From a checkpoint of a small mixture-of-experts model trained on Wikipedia: 12 layers, a softmax router.
Below are experts of layer 5 (counted from 0) of a mixture-of-experts language model. Rows are named router (the router's row for the expert), gate (a neuron's input weights, with its number), up (a neuron's input weights, with its number) and show model dimensions 0-159. Each number is 500 + 25 x the weight over its row's rms, rounded and kept within 0 to 999. Numbers have three digits each.
Before each expert's rows: a language model's description of what the expert responds to. This comes from a sample of Wikipedia text that the model never trained on.

# expert 20
Structural tokens in infoboxes and tables, such as "(" in "Summer (DST)", line breaks before "- County:", row pipes and taxonomy labels like Phylum.
router:479494494515482491468495471492471491498504480474471501439510504505510490485469473489491517532471450488515523487524515487513468504470570523476545464532519484484522511487524529490479541478441503544485532496474539563504527514532540499498487521484527518449524484523513501481496511494480495523515506463451494466477518529490489486486491449509476478483475507526512479476471534496444464482498478537500480475507484503470480497516476519461484524526517466489524503482502493526464470484463547
gate0:480466531515495485501470462506492483491425480543500565476511501459514491526501477499488503514450493461521486523445522484517463551541546522529488508491536500492514483519507556502511518487523494493563495508541502504484487505508531464500480527493492497515498520485461488487497509502534488526510449489532555512470473445531489530500488501493528499502502505476499456509483533476475500516497478524482511503482492489486495519496484494518462538445505474522479510484492501456468536461487474
up0:492507499544533503519483479492460496478478490440484450447520508468557456506499489497516515505481456499510486487512497491511502456507520503521497495464482513477498481522478525502543513510507476479505501487464476483525481474480486495438527504478540487547490482509486466519515493509482490509480486499499505498465504527502471474478494514511503510485492488490508447470485482500563483526464502497461490526492568536472439518492507509475480499449492498559463460503458464460459513482494496
gate1:528463485510521486528497497513507464506497535481536479479433490474535449496492488511497508505509506509541534496517510514502555504503494537478499462516556528508510489488459537517493458550483510497494476501524512533522491490446441539499544489527523492528528498468468478528519516547509530526515481511504509487499452545518529492487472501473479488508511504537488481489532525519493527535513542490495486499483525521527480529490546496474499478519516459473493454543486511547527500498476493
up1:499472482473503516488507489523519478476486504506481495508536483511530441517525500516559501511480519503523531497518519463521490502497520503512504502478494529500505513478518508502535528491503526491569541476480510503494479485508540490545508472523499499506483484489521502489491447480522531553526511442556473516495455513542500539516465500477501515494492539533497486452495527490436512498444517511529549518405501478495506522515530514494516503487518513511499514472514542477492513530496520

# expert 53
Pipe separators opening table cells or rows, plus career-event verbs like signed, released, appointed, married, resigned.
router:523488522551451469453516431455477523488499513461501488502484519476487536498493489497504515509491482477507491494491534452465496523545478530486494514480532486515484525501514532460521502500525503545497476524510504514479557520467491520518500519497477488500501460545503491478487453503498511492505495518489483526522487509464530532499465503477507480481494564511533532500492482496490481533502495506463437424528559483495502502539525523474531471496496501521498535531495487455491498514531509
gate0:508482512504485507516502479540483496514504487527502485498502489495471539477506508516521509508495472542500534524487478466542507493511564504542487492459522477449499513497459461507452481508534486504539532521493546539472503486469526564483478512530522524481488477508484494552536518516531454559546507541520543524478468519510517517463489485461527496507521503526521517510509451501482502527523497455479469485502518517515499566506533493495522474529519524465479517504489525512512512495506493
up0:497533514533484475515488514514472478505464493505516527480497501556494505519494494524560485492524465456491499490503491488503515492478501509493540481489508504488489474552500472535461486517501496496533525484502493508517515469442496507463472462482533496503446495504507463491544514523525456503480500469514530538454478554509497474497521532498514481495480518429480527548492511548487478502512532478497516508444489493480463494476480478488526499501459495508477555461503488435501508463496481
gate1:483505510484484521469478508494517495515496505508505484487495467490515481511511517498516455504491488497521503455501521530503531528573454468461513514511495486474492472503477499515473512496504482486505503480472497522461522513499470471536489468515498506490471571443506488473516537510491470529457501513461499487517502491519501476469499510500494508539516476481462504551517534536532517516471462486545500508485497543525437500495474502512481558480480527460499502522561483534528531447533540
up1:544503499519532494522495505499478496492518479481520540507507537521506499483511436511491511486497497511459465538490515495460500503481539533501456486538486514532511542461509503456484505462509506521505461552514486459537481479481526478464530507500522478470538447532450530534494504492524521478537534490505488495483447493501515528525529482504482471485501470492504477453524503489490497470464533503447538524515501511495537490534527508508486435499505469504493467507460517506483488547495493

# expert 54
Pipe separators in wiki tables after a title or name cell, plus verbs after subjects like arrived, attended, joined.
router:464512480522454515500526486483503517534483469510495517506497450537480478498518529458480502498529509504464484505496517475503493510536515527501464509486472489515510502461477497485524494525477478474483472495490514447489512484513463506476513517510517488515510503552513444489488462501532543528515510506495517546497483491487540531520494492506515484497511535492520526479524504513494519569479518439510494489548539463535480464532499489486464495522506450529451499465447444499486480491554534
gate0:478496490497542471530488469500555521509465475465465489481547514490493523493499463492470499523477535456475499482488486522501462511502496482512530477524515498490539502507486483506544535525503486519494517511481554478460533484484466472491520494509532489510505494512529518479502488477546527523484467467510472476458481486498480436448539516487544478500459499500481448483516492524471501516465471490454521522502448499484511522505484532497534535468483502542511519505525530474439500483516498
up0:499510459471493523501499501526528535506442526511476485513510471501502510438497467501497487507484545539488561487537456498500482519535529451509524502504484491481530473506552490496488528471490469489490538543521511511520500495509528523486477476467489522524505502502477486548500483458515516519503531469538493525537507540516505536527501502508450531503495497498496508506452486526464497478529449507523502510508467562531494463516476492559463520524528555489506530510520493487506493482497508
gate1:466507506508512525510500474502545463489485474502497490504512511506494514438482476512449504498464512490480504518508505501479521530540517534486466461507503572519412507471480544472505489529508495513490485496512479493520482479498488516522495550497496495581542492557527517441536484477527501519515515531497504512514577461446490500505513503488490496517531490472492516489522496525513537518500528516486505490495509522490502521511498476485474518470508516506493488475499488450467473511537484
up1:548477504540476470518477521514469549533504531475522515515501507490508497528508503504576483507519524478509485488428505520526485476469470474514495518501513444501554508503538485477488507449500510480554500497475486497523488504513527477483556429496496492464456517473483497540481512511479489499518490514524493512548480561518481517531477512506501513495502541545511475512467510490522486464484489516496532514512496488510492470504513539529552497510514489494534493528500509521525541510482486

# expert 27
Table row-ending pipes and separator lines, plus first words of quoted speech or titles after a colon or quote, such as Oh, song.
router:521518492467537463551508524473514498463511533499476482521501520488503479522528510512513506474516544433459508516568476488539489460515493468531463503525492526537507502501515491486524526506512506526488543560532501478532539507531475469480525507469498445536486507496509509537514495475504503485430473508535492498498471499460531493506508464532503483496510520521495533484504475512471487521511449500486482474515525484480505479486492477496542464479502539535480521480534474500486526524489471
gate1:503536518503503502492488481478461447517490498487489521551468507527453487483472497515506466551517498511468444499493492494492469477498491515508474484554498535464477492481504515510472500553541516525499498490477513523565547472510496486487500506510487522488488514521486493434503514511496498510494532493499515471452480457473484503526514478533488479488501507500486495559482520555448533560519490469518485495450545531491513531496494528521509522494517458503495533505472482482497493502544526
up1:506491548527504459529469468502532495520506502492443455480553518482518536522527513501522495505440450466516525556511480507488513521516486472495524504493517493485527542468500502520536533498496491532515516526512526483504462492495492494494480418496501531482483508525515489518524513481491537494498478511490465518507495499486498488454466490481528515515505493500548529460487516478518458489508495509515547495502493488504476505455483517517466485518532513529482476487455481488461478581490471
gate2:540530445488460518500504514495503493466525517476506549509514461525516496483474512489531519463474514519495518447517535506528479532538508495579527489498509502505521510452486479462492496501524493476503537509535480446489525496501498521505510457492472491493486531489503470499509504521511497466497553521518562500500486527509500508515537512525524503498480497536526513488510522511463479433464454519496483554516538509506502506497498523504523493446510542454520493498509525508546516502500541
up2:509521490469502514529512473542490531497496482522456497548530468525484508509474544523486477501507529504480523487482476486501450528512496490508563494520521502505464528468476494449522512493449518498526527531579518453479537490473522503512481459475494489505488516477480521488492465480500501460485528508498527520489504506524514446518516533489524503479489502471462512510524479531485473482520504479500477557501511523519500552475491516490522514474477515512493465495555523517534522468489559

# expert 59
Commas and closing brackets after names, places, dates and numbers, as in Dunn, 1947; January 31, 1987; 19,723.
router:483454498486493508494499474497486514480536513525471496497499494509463496502487508502488484468479501540550505497482488502535538506553503480483493464461524495496501513524470541504471455502467504448513482515510454479492541476500444527515479513476520483519493492501484501543472509493474493499542525476508497488471492505507500497531528500516500532496496513557516542499534524498526474498480440469510514528461504525505463472458547439471465530551536469491506523484498524508471484559465511
gate0:482496491521501468491461510536539488487479459469547523477514531465465510482468534530551475492508498534498497503496470471486469539505469488474470479496520504568528541532524484500484509469489520555511561473464472540512524466513509478449490520499519503502538520510511467506488457507527545511507532483501491473510545504483472509496507484488542530478519506505516468531474472515498522510498496494483470499533497465522483498502521538491518527503456494481487503528541471495502502502484441
up0:507504499452519537492502489461489534502501511521474474506522474509543504537500486449455551513500524489500528502522484551508528449473526521523525515492492483487486496479470520483499517524508505430495474502522540459519482520469500524559500491505474487544449490490490504512551540527467471504512497493512486507503486506520513480496490547512464471497472464484516535475533517465513499459449464518526514492478521470509500507508489489529505446489531504518521486449468526507480518482529524
gate1:525488502519520532490510496505475479482507507501507455464534512481486451438511490485495492486461494549537475484430535530502490491465501575529526460520519522529480467447530523521507486503513540455453462520509493512484477504477492512467524506496527466494471507464528511487488495505475484498466495465535484566491485483462482499501464549482481494503527507524464521504497492519509500501503520517494498473506480538506485523501483485508486492518538482497531471530470469520544476481484504
up1:461515470469520546474502505556512523504527470480521475478549513484496507463528529499502447506492506539490491473521528535474490463473468466471556519525508531519515520478502515464519541481461523493500498519519494533448496512494502464453468531520537503520489547479491467487459480506513507512495520491479506513488532541469519460485501529526487504528500468519499483503485489521521503469508464502518504508566495524496467478477501493552550470524518513491497493487460519542512471495507502

# expert 17
Everyday words and word starts after to, is, was or the, such as very, how, able, found, be(ach), so(il).
router:532517517487473487529487501488503498520516512482471503502483457530526516478535496483532490516489506496494515481450536473498485484498489459539529542488523480539461491502498449475475513484518476502481489485543499485536516511491483480487469538504532439530471478499528465491522477474461540473469510517512521492506504495480450537530522483456442500482519481504552513489521506522483487506495451484536539517481528519499549477480471490524534479509472503494533455482463477501490469445494482
gate0:481513508471536489462464445481468470513495530499503472483525452473505510463476519527465507486498522532510488485487490517497519500512498496506446492527517549466498481504515462510521501498475496488481490467509514472476504437457499480504436519467503512520512551507502534485468491483497471503482487505492515512508508486470478519477506480490493482537514503484482489519488582525494491489508503537495515544518532568521545452514517539524521545466496507540513490547516478535476507487517501
up0:487494505502513475492421503493525510483487472489488467540498498499496500443503527513504493475486509507472468523480496503463499494515506506526441491491505536515458489517489516493499481499506512504499520497539533466493503474457492472547438525469497527560527504506487488501448477478526501552523487517458502516530554517440495517476536483490484517523508512485518502480485495534463470512526465499531539522471465531489544482517505559490513500520491544505524513532529494484483459513508503
gate1:521475464457485453466486465477507500508472528487516526522527483526484481514479460531517489520501492486543516535515455493475541493525500481532499473482520548525537505533483465499496476514487504495514482507526489502473503503489504460494494480477509483504499495509513489444484514468557512490494495478491558522528490497546510522497548507514634495521506500514485486520464525475482486505478474487495456510490467511506465523520537491513507503496452497483478531481489505521487480494494490
up1:463493512524478475524503501475500494468477522511484503536498469507520540480505530525530460491502468478491498520491478525424498523523531483502456530494511522502511498481474486537467461551461447527516486530525490490488504486474512488494496494486491466517496450499497483528518522466533497495481487522496527499527483498508507503486538510504484467475539431493466505517488473481507489515503465503524481536469481505491420532520498443489493506478462496510505439540492509536456499476508474

# expert 26
Words in sports and political contexts, such as season, team, tournament, weight, "Mixed martial arts", legislature, and "the" before league or conference names.
router:500461521494482544500490513488486467485466479485499495489509502486504489442456506511452542483506494526487563515542503521511516475484487494482526519504544466468487500475520509514497514544499514531541491488469486523545519501495502519489508451482514487538476480541474468476536495536490529505465483494499508468472472519515540507522492485498474508504485534510494526443493504477480492489522520541490445495491525546481500447506546462511539502489510520504428504489506491538529482482458483
gate0:546476494510503532481492454511484466520476497478506518493498485492523458503503512516514516497524501495507527512440519453488450516502495494504525518486510473499494486478502537503471538459510557450504474458512494498504481522512490510474469507525501464555479492496504488497446470476469477557486528509527487538548491481526500526491454509520481479539496501521504512466480498488543550443495497496463470458457490530497496483528500496492522542486490468495475494520552478472490491492449498
up0:503485519529503535484534495488487496467482521477497533518493509472544513529471467481486471459485552509505497527504543490446491534513496524520510499523513506496496484505536482516469483479491494501480490491437517477500496515509470502517526520511532450558518491504528485549481451502547440497477490479539560505532544499488500512515511515507496516488519479491510474493508520457517521527545500541484495505493474498487507492543492467412478475460497483499496538514512499461503485500534518
gate1:457538485497515488533488524512469523486534469500524522487501477508460507440510506508463509478521494511495496509526511491475546490480550504477514459490501496521489497454503523521525528555526493508461486487525498512447552489490497503507511531541495492479511466543486502449486528502550508500501515517474519513517477472496509504436480504496526556505543456489515504499500493503504530510545508501505482509507504482469506468475461496504443487514502486555478502480493504485546442444504517
up1:484484499506489501454482516502516488489462511529502491488487497500548463589502503503511496504482516493506496463487491458530435531530493534496501507494475509466500518495504479457459481447507535461555484507499517484517463500500492515505456473454508505491520538484515515530519531480473476517491488513525482510507517527482467478559523453511487460490447543503491512492463497490513488507462484490510521483467488508479474521523521539518525487468499555460549484515508473522495513523478505

# expert 15
Last two digits of years after 19 or 20 in birth dates, date ranges and tables, such as 1961, 2004-12; also century.
router:537475494546482550551498507525488503549534513537499500504478472480475464507509503550529554516508513526521502481490496481496509455494468475491517499491489500501484484504532507529557478484458497501490532474547472487509503516460474484513479492454502515532505467458503523521523529502483464502572500518520515505512477481450509486498464523483500444528506478510482488515486496475534510502475553487509485536471469485494534463474487504512479457535507512553519462500514468516510485496515517
gate0:481481513477525494458496537488512554466485478518532539479504522454487522490457496508486455517493467501491466499521517513520497513505508509571505503522500532482475484464534461503522494508500519505482500486494503545510490520450454455484537509546526477486507495487510443488497480466522507476509464514503523456490540477527520538497499508504570498485542485496489497512529457520498553498502459488480477506518503499526495496501543466506480533472429517523514516490498529505529519491498482
up0:517514494529472487563485474499506440538491477463450490509527487528525507502506487498491522553484498486489509455490503504509478495505481455486485479498495457503522521527455507491497513496512460511529491489494485450482551482519520533533456493484445522476486508499491541485515534533479498538476541488492474528511465517486457460513524505486496527468482517503490496469448537485564463459489536508519508488482481486490496534488484534502548470494539493501488489515514494504454469498487514
gate1:535452530466481514493504463510489539516463518453489484459547504496508506487467516467450492492505491482526468524497498520542504509505487522504486485499533461519524545498493523459500499470514514468496466477494508472506528552533494530513500524489519418514493546506508499521518509511476473567475455484472510493528503517494482490499501495523506490467494448521483479521499452538511492484518483429504479493455473509509475480478509470501505508478511510451461523493486543518511502511502514
up1:525499489465472531489490448544481493493462509471471491457556500476536510492420530487469480480496505495536512476444492538507483519497481524493494472484519498479540541508516518454524522444512498462471485491496518497484529534511489470509498509519512428512500488516517484528484500498462476533484441507512466494536501516476475487479511510504514510488509504474514451499510495517478552490511466451529514468455488495476490524488516494494499492496536514483497522498510549508498461490529500

# expert 39
Verbs and pronouns in narrative sentences, especially was, is, he, it, been, has, would right after a subject or clause start.
router:522507478491499472550447496469453532507488485472506519465484526517464527522538499486487502534508525529450472489496524502473530502456490468462478505472479530543472491509519470461464504507559492486482534526475519497442516543465477502516485495529552491531509508522450471501522502487524495508508493517518486537516530475476473521537534517497477523484517504459451504496508485509469527537506522496512514458471530460489525519475526535489504495515490513518536463487511506523477506490503530
gate0:469513503515446462469479477514499513491541474513482492519508481519506506541519502497486495527525510497507575517510503501456466507476523483519538499522497510485480476549485523518539524585517490474519488531538482542476526472480531546496509491467514484487519526466508515450455506507539523540451468508520487474466489457491479465486503501461488476495518507494486504494488481486502484521519496464496475524500510513481481519495508548455479512450491487550515492490537523526510476506513484
up0:478541485533492498501428515494480500492492499521501501489479487522501481511491498498494498496505502489521548539480506513508527526482529476534510516507503476479465498529502463516492489512515504501561537502487481548500515496465550505419477465500499520477519513489524529498513501485508498489508526539525489528433476500521529500489464507516488504531490466520490515506498514552526507496497521479496519534488531585518489509479519497530495507499538509478501502487583482541432474502465507
gate1:468471517498501527488507470509506512505487452492526497475521491550471476496503503497514489528504455499494475528555481547495477507494484513514549511486515519481522475491468536452524541483450484482485526506524508512498503517467502520510481542473521456510532513449524512500515520501469490508499480495522538505511508525492528486485515515476481459471520476458469537527541476548504500542463486522524487487505514483426444474503501494501485472486435501516503534504507531462547490520514506
up1:477491510537486489503547471505491493482456516473487500496492500533496436511526501507529490492527435511484453449522515578492445487501494512526515517508537471509528504507486541494469520507496489472535541520449485498537458512497523493514485525481512485504518514506509498449495516493472486503486442517509492465477480499497499484492550490489504500480469463489504479512534518490520467528466496557541517484511504504449495512476491486505524471490475465516498480491536534447533515490494522

# expert 50
Blank space tokens between table pipes before numbers, plus inner syllables of long words, such as bacc-ala-ureate, Incl-os-ure, ob-viously, almost.
router:502508505511462511522480549497481509494549471491480487539527507484488521514502512524472490477451519452466476497488498548510474537560470476513450470522528490498509459457510516554517471482503488537486471500478579515484492492484511495470534484543498475498494513507500479502490486467477530490470516474479515499515504539486506462457501513455496472509495500516475441483506524502555482514454529501504539494506490483500507487500506489515444491479526510520508526464468527522533482496500527
gate0:499551500474491541465509487495493510468477513527533494482556484483557511504533482538516509499505570483485496471455456503532500489520506505499485469514487533524525502470510455488542454490475519529508499503513526501486508466479503520497513485508507482535483519465524488501461518484480479509517494534521522530511475535522490499474498491528469529522505528525501487477516532542486505544483500490482502502528527509510523507534480513425473484509471460532523498445498479510501466443501558
up0:474491506489469536483504507481510526444516552504495469496522542520516479500524456526507486525493517487463529470485469504503516476501468503513445483520489544502507485492533535500547453505476465490529443519513546501503554492505518519506527484536511502543489522437491506498483526528488505527534483526515532500527482520469506504513519530475503487509465507517487504480479515541458532520483527495497513485502513494474500577548519509508501507477470496516526529488516469470443478498531498
gate1:534504536537524476475457483500514466487556505481502525523516489487482526424496501496476489539483510499543488493533485503478495495511489498455525479514509487539524516504539484510477492494507540496495509513516517479505538482465519483513502510497461487501568498499505476485476529544470510523513504509501501521480478433466489498454533533496499550468487503493467490461487509525542494552525487485512549507482521516464517514458524534497484451520515506505529478520507489518540547464509521
up1:540488468511496443476488483519505524504509485514503515514528456511486524495493490469487511457508473514518478475512498467506523487525476477485498524439519493510502518473486491524495514478516501498513513523488483432478522517524510520462498540499498481448510508500507504441514498492490497489531492471506428506512505476522521504485520499475544558500509467540462476481524479473487497483520498460523500479502445487463500500507474495519436460511519502422494486549553508523490490531478484

# expert 41
Verbs and prepositions in biographical prose after he, to or is, such as used, did, achie(ve), known for, received.
router:470511455482491488491490491519476494515527454468485500491544516495561493519514469529523483545530503472468539474524464498503499493492498527449475467500468488532486490554517491467499475465498479480500528501479487520494510543531477485471530513571457506517507476478488492514478474459519516482541505499520485517456567513466501507481506491507522507512447535482547549534486496460490527492485509541532480492483484459467498496500503474481513504510469513487519499528496522455496481499504519
gate0:497488468488484522495504502468467520515543516514490506529481505483486537549508507502528513516495493509483484491532539526503533537482529534491469496526483471507497466511523532481562549494515501483529499468553461514506512467517506538487479512551497542472485500505500506521530472466469495520496504557525449472453480455556472461492450468519521549502503507498519510517501514477514470473499466507475467485511488512477455481499467531489509502545485470497508524512475482520508526509527531
up0:477507518533452490487439442512575522475492502507519465450477496488500511496478487488480549464503541462492567505493518485496513515507541492480511479488506505484532485508479533500470534478496514472516498477535459497490482497528531511483545514477451521514471546457487493509525491518446527499496500503480488535457478490512480522488468497451504478493516512543484495497498533502489469474510504514489527490554487508465482490528491511525511494467474471463548496498461487501500492491529498
gate1:487506536516513521461491509509526513485542509486528539515511487507512479540481487507480470499514495499506497557480500544423506504469494473494504498494499534520520520541501504521507512524490513544483506512462496469498516484476440474504426517508528512525486492477577523487513480526505503475518500544508494490520527548489506499499503505493454481492469464452458527473533524507496515494539461506490493535514547496558470491533475550508485488537511488467478494523489494481474489505517511
up1:529443490514480503493522501486492507519486508514485445507489520492478507478521517496508524519484488488460469445494474485533490479515512548500512470528504495487433455496461508473482486468503491435496488466530483494492491509512552509513585469501472487500506502514465475524477535510501503472504469496492505496504500468486493549520501505486491507556512518537542489515488495451498480554477541485510522471486459498467460485520497466514511536504500474525520486510446516530513529494518478

# expert 28
The word "the" and other determiners (The, his, their, our) after prepositions, plus a few word-initial pieces like Pl.
router:503482510495486490456513485496534464542459485463486507529516465491495471504513487500483548527530510514497495480474487517554532500515496518475478501508531498502538513508450483471434511473470501493507502547526466466539555510543474499504499497499516513541529486490534508548523518511507458549514498533484518526475484534536524551492456489514473489460509535467491488517507505478480475485520501504479529484513480482549498483534486508478518535497502509545492525469504479490546491536461485
gate0:493563454472493482506480476500494510478468449501488492510502497510534468486472500506509501465526522513482450496470503544472469504509508481501509492539481533498502500476535529524508462484486510470528481526479542495465476555463512513540466492468516481514525503460458480503496522511506512521525502470480515484473475509495491491470476477522480508498453506523505478497510538551564522480446445492509514514468497500467465529504489493494499535520490532523517479517483535493503475517579503
up0:500457544506506538511512532503480503491530524523513497491473501472505522537536495510518494530476491474528529477535526440508516503498473521507475498457509485508493486526448466457511507526515491513479514504514440488513488448525482482471560507525490514491483491553535522482472496475503485481478504546502485515550542503498495500549510528486521506494539496481514493506492462447468469538542556529490484480539487484534518507494498516498475464507471487486484510474507452501526516473457497
gate1:490490497527486493495477473482475506463496488536517463494481512468543494537491494500504495483518531511503503519504471466482508445499516511483531494467510480496497501458510525527464486477499513496526511444505495503491489529488524544460455482482500478483446507525445439454515491556470475497517506508517482535459473482472501452483513536493510542468454481515518478459493494514498492499483497510498429483525465479480525475521502496525491483481502475541516514493516547513495567518512477
up1:463529521523505484516479534495528467503520496482505501492492497508501526545524485444489508501514467501521490475485532500495583536481480553504484480545485506487511479489503475552527471502541516480448456517502481485472529482543515443477523481494525492513451450483542501497495522517522521515475474508496492489479491508494526545495486457489503487535529514480469487483503506492487510477504473481466518503492484426494515477519492475526480518463484535474458506446490527491520497489504470

# expert 29
Commas, and, or, including, especially joining items in lists of nouns or names, as in oil, fragrance, resin.
router:514513495478479534529511514462473481513528505479507532460491507530532488485511477494445469458504498495499483501478528565504529497528477514525496484512528561484497494535449507484511490459481504501489490544466498500474497503484484499541527535530515483482511477534472534498482525499517482525530517533514474501460465468516522507536532480520478543525496448524462528490501491535536470505491488470514509545495523530504546452499506517481495506497542455493505523508510557511502451525499477
gate0:513515523501509492492479434513510443490506494561533524477495472499525502490479526508542511529485496529502513506510505493448522462486520475482477506516486524514511480484490533521499539497543513542478503452497524514465522510498534486511446498487471460475472496559480493505502496512482469494511491460500457488545492469508470502485508522538486509476519485497487451561475508534505528552539528527516502476513471477443481511529481500474471516508498477503462471487514530504536500459508495
up0:464485464502510489494526524496491557507476512459497510538495481526479506510522466518472505474542508481482496494510515498525465522504500505510516502478511477471482512507523469478521471523453482485543500540518482451524511500511466508462535468527506526541508518464531510470540483512514519519463519531511543522446511506489500479492487495459512511491474506520524525432527491485510511442485456467473496498491552516556489506487537516532526488505478525491553552489479480483471501499528485
gate1:514515532489515472515480498496497438485506507478484461456492492535529557506508538498494488484521530470536506474486503541453555511507517533533498500492506517522522514531457491484499493508510549527472481462450522477477516493504483499472518520508526553460487490517573505498496503487513422465483479531460493529481519466524491497505507452503514552488486519523473500515501521519503527511486515481497481498506515508508544474458511540494508488526503503502471471481536509494555509477501493
up1:532499541514520448508481508462496451499496484451494482470473489516534545495491519491510494487512500488508477507479488513457539514499490502528503472488495490516517520519459513498501529514493502549484474464470520501474533518494457517533513509484519560502514462528546516508501545508511419455506528536448486482486511480525528510508514474484480508466487514525516537552477499475517510548515510459530486500520537480502539490489481496436508509526473506487490504511506517493534494458503461

# expert 40
List dashes and first words of infobox or taxonomy fields, such as Species, Subfamily, Gender, plus word stems like inaug-ural, polit-ician.
router:458464520520541477483501529459498531494480524532502475516493541482491491537499517462486495530552490498559469491501483481512518509461509489502459537464475484515516503523486478483523480450535461512527514487503477497519493523470519516534500489547491468511512474535520501494486495499506530520526473485472505513478470501510518471468488448518529469481448506469506456505461513527492479507479532486418514526466522513485482503510457473529483536510485527471514490465478485479456503528492490
gate3:466490471503502492491458484500497482520495486487546521512499510550535561501537508501495499522491516494482459485477496463518516519506472535504476479481540483550558473496467512476455482528509470519499559491495520458531583528494463500494522495525518507515503479476447471470500505530556486499500508525506487519488475473523533487485543501537521484504485451475518525531453493503477482465496471507523522496530503503463539499520470504487477518517463520494482471493496529477502510486506503
up3:465518533527518509475496479468478488488457471525530486505504511525537508491475537491497448499501472489519496500395546488499489523491469504490470470504486474497534456472503460497519497510513490496500520492508462509528563537526451520465479524515500496533509504538492532526496537503492475505492524505490467519473483506497509541512522461515510507488500459474500464512483517504465510508539463537467540468539512536506497501494525515477476498526501497456493502521474482472488534514469456
gate4:449470479499485511532522466505499454533495489495544572537487482526537495527504467567487448511532474508495509508519534575462510478526495474478495505534553504500522486502528535534482504546518524487482492539508538495539502460459487466486505497535532492542500514513503524482512488509522523489562504504525538523499514521513514544479520473503504481525521498490505500500511506501523483522536489487482517536460520512495473503488488472498516522463520532494490478482486523510493503526506475
up4:456489520526489488548470446521512492528519537526534551523506505530519506518527493531466445497497454476452522463507528554485506465515503484467474530540496495486455482515486493510506517527511501483481458534495487474532511497486503454497493472502509481524485531498518498495481492488540508508535503498527513530529522522506516530516483463501518445499507512463523480506522533497517490509504515516475556556476515508508496512493472464538553498474528530494466482473486521517494491553522495

# expert 60
Two-digit number pieces such as 19, 18, 12 in years and tables, and material words like wood, wooden, rock, metal, steel.
router:476523468506530507524496511522522529516511468481473493530499528529492516539493486532504524485523552527550491484517524459457505493498464496515518526495504498503448521517526482496522506505477492511518467483534517469531480498470509484482510488472508501530494458482540498473498558449530496566468472521530512484501493480490539491522497459516548489521539483472537468493497490519520503478542483478477510537502477503466535476481471521465460487539535476479534475507528461463484473516525488
gate0:481527495460523468493470517503470484496487503476515520525484503537508492498461527528492464549504514461501485499509545529515446470485487457519513498465504494541449516499528465527541510522528480483486515491520485481553538507474516532498497502509523497523476505489550488474484500497506487510506503548468485499477583495552504484502495529486455482538526481476500507494460488492478500473461496507525537473502472514510545490506509534480503483525496536519540498535507484453473441502505514
up0:540533513469474514501508505486521486522483488515495505520476504453495470492486475526504506510476471530470510514535481472513513469467480515504496576464538499471494452492495533517495467457523510490481512480481491564503494524533519469514518489496495475493479473506497433476530513479518524490496538480545464509487484568485469521499475473516518467495492491475522485527515515501503492479494533468532506541494508442479473527516550515499507518494524485481498451469482497507488470450485550
gate1:467491513490509477518519503514486483489488498462506541503498488506493454500509494497439488478500523514495486490488485472454426495482543513497514505527509524564513485508552469504482531458477509489495467467494528482479498556517516526519509534495525503495491478524511495500490473533507500535497552502484477507482473544463530508497461472470482437531492468472503474503500504529526534516536530504518462497492541519503503539495488538453465515496529493483523458516523531497509530481528547
up1:527471504519513497492508507489503493512499475523480481530471495506497467486465470493495510500497490497537537503522526494544476492490517538484534444542525460483453491469451480460474513495501483478494527501527482499495483482508502527509501518465486471510535533468492505487522519502473495476476483482500521505467511535522462497490493502476461512526496411484487501521494458453506464482514478528500518558486518503478493528518503492526518482475487563536491480473499439450523504488460443

# expert 46
Word-initial or early pieces of longer words, often ar-, par-, tr-, Bor-, as in ar-cheologists, Car-ibbean, Crit-er-ium.
router:540514465506494528465477529477474496534478490462521459517544524482472531524524476496497496491488452497559495513479507499474529543509510486483444496462539482458499525512479499496539480503515489501491498475504481519508549493508533486489494510481453522474484515510553472491510516469538524495505490464483510484508497476543519487503554503470511497467463500453454460548498491527532495472469439497512463518484529463501501463517520499513456486463527516512509506503497521508486466490495516
gate0:516547530511525478500444466523508522469540501562488536483539489531532484497520521513491489526543495489526516484459496546482505523490520499524510473489482526487490519467487472473499476450505498482516497495471480489486540454486507543501501532475522469500540514458474515454500476525483483480474493498522547506518439491529499536463513544506550487476539527499517513485497511529481519502497533503515522473531500512497525510494511471493551498465530493499510477490515500522506441552490511
up0:490471503524502495492498507499486484513515495479544512452481478558508478526488490498510545532484453479546488514482462513489513462456534554512502483472490476488472535459496478459486481487530504457488528506458496563503493457506508498524526479480536466468517491483495508506492467493532527500490458498516502520497502514463503486449479502518538485548497544489495505535501502476517516532507519476524514532472523467482519476518452429533521514476507469515474482525463493489485474492474498
gate1:521520463543522473506472456517523495495502490482552471508532505510493472527485442503522521490519479511520477477521525509502497511479457511510529477496479489477462509530518478435490503476481523497515536488517524502509488542533507504502515495489489456476430532523529500494489453485529501532491524490493530519523471547507518538474506478522515561497512479512519550478534506504473519536514485522442503478471488536532496501517485535494464511516524519461498483482520508480481477476549540
up1:528538464496507478474468484521514501507504495487537507498481527530510486491524504528475441501496488509506458474510499502473528530468530472499489454488461531516447504539493466496527521505533540501496486454454495490512490512536502546532489491459488487553457513460497479506526461497482469547535498508470490505490509535503503478504507486482546480529511483488489536485520476491517498500509542467461486470503515525503500488464499492492476538540500448501540483435517518510480466506552507